Weights of a small mixture-of-experts language model, trained from scratch on English Wikipedia: width 192.
Below are experts of layer 6 (counted from 0) of a mixture-of-experts language model. Rows are named router (the router's row for the expert), up (a neuron's input weights, with its number), down (a neuron's output weights, with its number) and show model dimensions 96-191. Each number is 500 + 25 x the weight over its row's rms, rounded and kept within 0 to 999. Numbers have three digits each.
Before each expert's rows: "mostly gets" lists some tokens that are sent to it at least half of the time; "gets" lists some tokens that make up at least twice as much of what it gets as of all text. This comes from a sample of Wikipedia text that the model never trained on. Tokens count by the router's weight.

# expert 10
mostly gets: " acc", " exc", " adj", " overl", " imp", "omp"
gets: " of", "=", " in", "In", "M", " acc"
router:521524523516559526500459467530508472517478554459478508512526485463510529515477498478526483478506528525499508477503474481497524500506487464488509529502510481488475513508498454500498510513482488544514517536498499519560507505503503476530516491534516491491518504496534522483502487475452495508
up14:527520512526474434508479506523522533496492528482487489521471494512461506465512524465501453511451473492459485461503488504520444504472499493519501514517530496442504516478531502481498524486491499504496473529474479484547485486478533504489502487517475501499507503481502530471550493495525487515
down14:521506509534495515522481488500443499476472477546470477508511520504520530505476519464471443524489521513474484486523491486483452481532508521514496494519503510481486532510540462541527468483525462472506509447446451520494473478552485535504538486521458497476499501525487498510529535500490514497
up15:527489450472520497461494490506491546497480518462548474488522489517508509520504517513543495441531485493507501452549473479507491468507551496459582494455483502478478477506484505497492518474520486502563541560492485476466504468507486489485489465476495491511496502458512480504493517513506487492
down15:466526500428457519535490498464508500507457532492533509504479504476492488531539472495499457521474508517484460458481445459516471488510530469560511492470529492514524527489512504516493500469504485502482517502482539525493506521520505511517463518489500489527499520481485437499508461520484492473
up16:505531548504507516521459527503515521515522508493505525513518479498490501470467505472497520486538515528473520438456508482493497457515516488495507527471512510501510516504498471511474481503516512499527496508500500474526503548535454520489498522496493514445516518524508495504491457533485514439
down16:546504471518483471484518527505485456517476475522506470480486525476528512511516500478486516490503512487489505463491507543518505498477458468517512522474499457542458503481495472544532513499514527470497518527527518461477554482497537562493521528510509508516528447492498455470478501489486495501
up17:514505508451515519498500472513493565504488454465515518510501510446536499522488522487517482485458490464489509529529519511492486501464465480477502504442498522524474514510489459487494484528532498484531513535514521470485493540491460486509535512502470487507519480501491505516570464523502562464
down17:517530505518533512545485489484496507500501531528505552510473524527518478534484480433493486493515491491497502524506459503503529515470497472488468532497514496523505499493516470466487466524483479499495444514515565500522478488521518499518456510547460475434487513522506534509496519531482499467

# expert 22
mostly gets: " football", " basketball", " Jr", " science", " television", " software"
gets: " in", " (", " of", " from", " is", " football"
router:483519552497517464469495468526499499463497474511505480449524453509538494457534518475495492490478540481467521450486553507490484498508512476561529529467481524491543490490463493460496492507520511444478504534490463486493487519506492489515507464557523474463504510498554474503517497538507523499
up9:523510481508479498508514482515549504492482448468495510503531526501507416492507529525531513469519531483465538499486528470533512489501433510515481504532494465498482453539518488525489478501493485512489520519492529538546509480527474498472531481525519473478516526501523493447481481496517520483
down9:506448493496482492507508490478518523502479457499505476518535494482506511536452430516524482551487528500538503503505492468487509502483482525454501501562528478513508475496475504494517480487510472489471514480466476453457481521497497474499528487552519473489545505448503536463475469490533517497
up10:526489496524499518488517513506526518469454551513500520527505479482551496522559500509517539493504503504481490474534516500520500476488472509459496481525511469499498531546521435496513504499493505492525462470496494511563500446512460521474530513533481509490529509548474516466548553471529552488
down10:504528519494461490547534469504457489534516524509473537487457539486535467483471526514508481497495505511447516482475483496500500468495516520491479492480473520521500502512514472472483499487479494472529536514498490461504485477505476465538496551506534540448510509499503464491420491487495530482
up11:522498483472493507478506485501531517505542502498443543507501516513510477483508522521491477484482481504506548466510507501470530450492462466480467496491488499520508510501522490496488487484455491508489499512484506492521479539511462475502493524517459478549525493476520506443481472489496472493
down11:503496512493512508533493516538516507530493453487519496507505509489493474518516525515483450534496515486506558535516482473466481466497457502501500531502516526500548512450543508494495485510483517481455510491464490481503463496499525500489523478478484442554564477464481507495458468477540519486
up12:540492440517499536487468515509499465468462508495529500497502509499475523472462504483469525509484499533474475499479538552566501544495462511505516521470518439493508500514504462498490507505509462507523482476530493531519470499511497461509524538493464525522492485531577479494503535469528487519
down12:511468478481507572526490461499531494514501508510500471497506508470489515479516512477475494511515513480471510520515484472485508480530489455551524507500465491467503537505485531510464493496468511517469533494540511468471526451517489525540512516462529508474467520501481510494495514524499459495

# expert 17
mostly gets: " tells", " find", " despite", " give", " causing", " attended"
gets: " to", " for", " of", " with", "ing", " on"
router:517515517492500502510492465499521549483511523478507482480492489513513470466483486484496491500490460503489515481509495479516489504528476475539486511461566550470526502542462481473488492457494510500492518537535532512507510506510487505503536515497467491534547566517471541487484497477497515523
up9:517459475523529499499488481529505514485494503494535540511534510482496505499493512515528470486487533494531496489449525491492497463496496494475497487500460492503471456511530486548467473504478471516492484538464500505572466510508456489516504504502509504494456488501520479476555502510490499507
down9:522513509483537515510506524488489539508499492500479505474482444505462541483490496515532493527571521522494492529475534481480463492505501486494558529498482476486499481507485503465465542447535467527525482477533512509492482494504466439465510539484521443527475528509505483514481510503537454492
up10:504456500501505428489537523523479493465477484511482543503531510490528532523525522475470491462493527484501545493485501503494541517511462492506513528510496490470499470544508521506451502561497505435516486518449497477503529507500496514489526490484507525506508508480536467492495492525495475486
down10:520485503534518476519508459484465483480478515516562504516520455518476519505509521506518522503527516520541493514479519555470479506520518467475513481492496505475512481490523473463515443523493505511495467481518490503531466539548493480485483495541459492525526505485515501526495467541480486515
up11:500453503521471479511497454528496517505509485494476493486481501498519462476437509512448525490500482503460539493527477498500485547468477508485462530482518512484540493552508512444489476545474505488524427513499498475515472463519490467518493475534536537475521503487501534488496499490538500521
down11:498476533509538466520462536517516536520515500450487479515476501490479527479513537492491553502511506487493530519500522504502534498491473499527500512512496460505482530480517500490518490482508553516512532492541458497523532502505479477470493466494511500523480471504518514520523549499512474471
up12:519495485504509444477482507521531491501432513487480545464486483461534489494529505455460501495462518496486504447481506479537489473487510496507542513494499472529531453492523506475492474479504498496513514451541480500499540488482519543480487504501522514539516487481511458477561489499511499467
down12:494505465480504513456538506509521505501488480543525493485533468491517493527467503483569472456510553537518556472509517544506507495474482479520454492446493483527474475477448508499539505526503509525505524498496481528499495469496505456521521526531484501472466487486478506522501529491514495518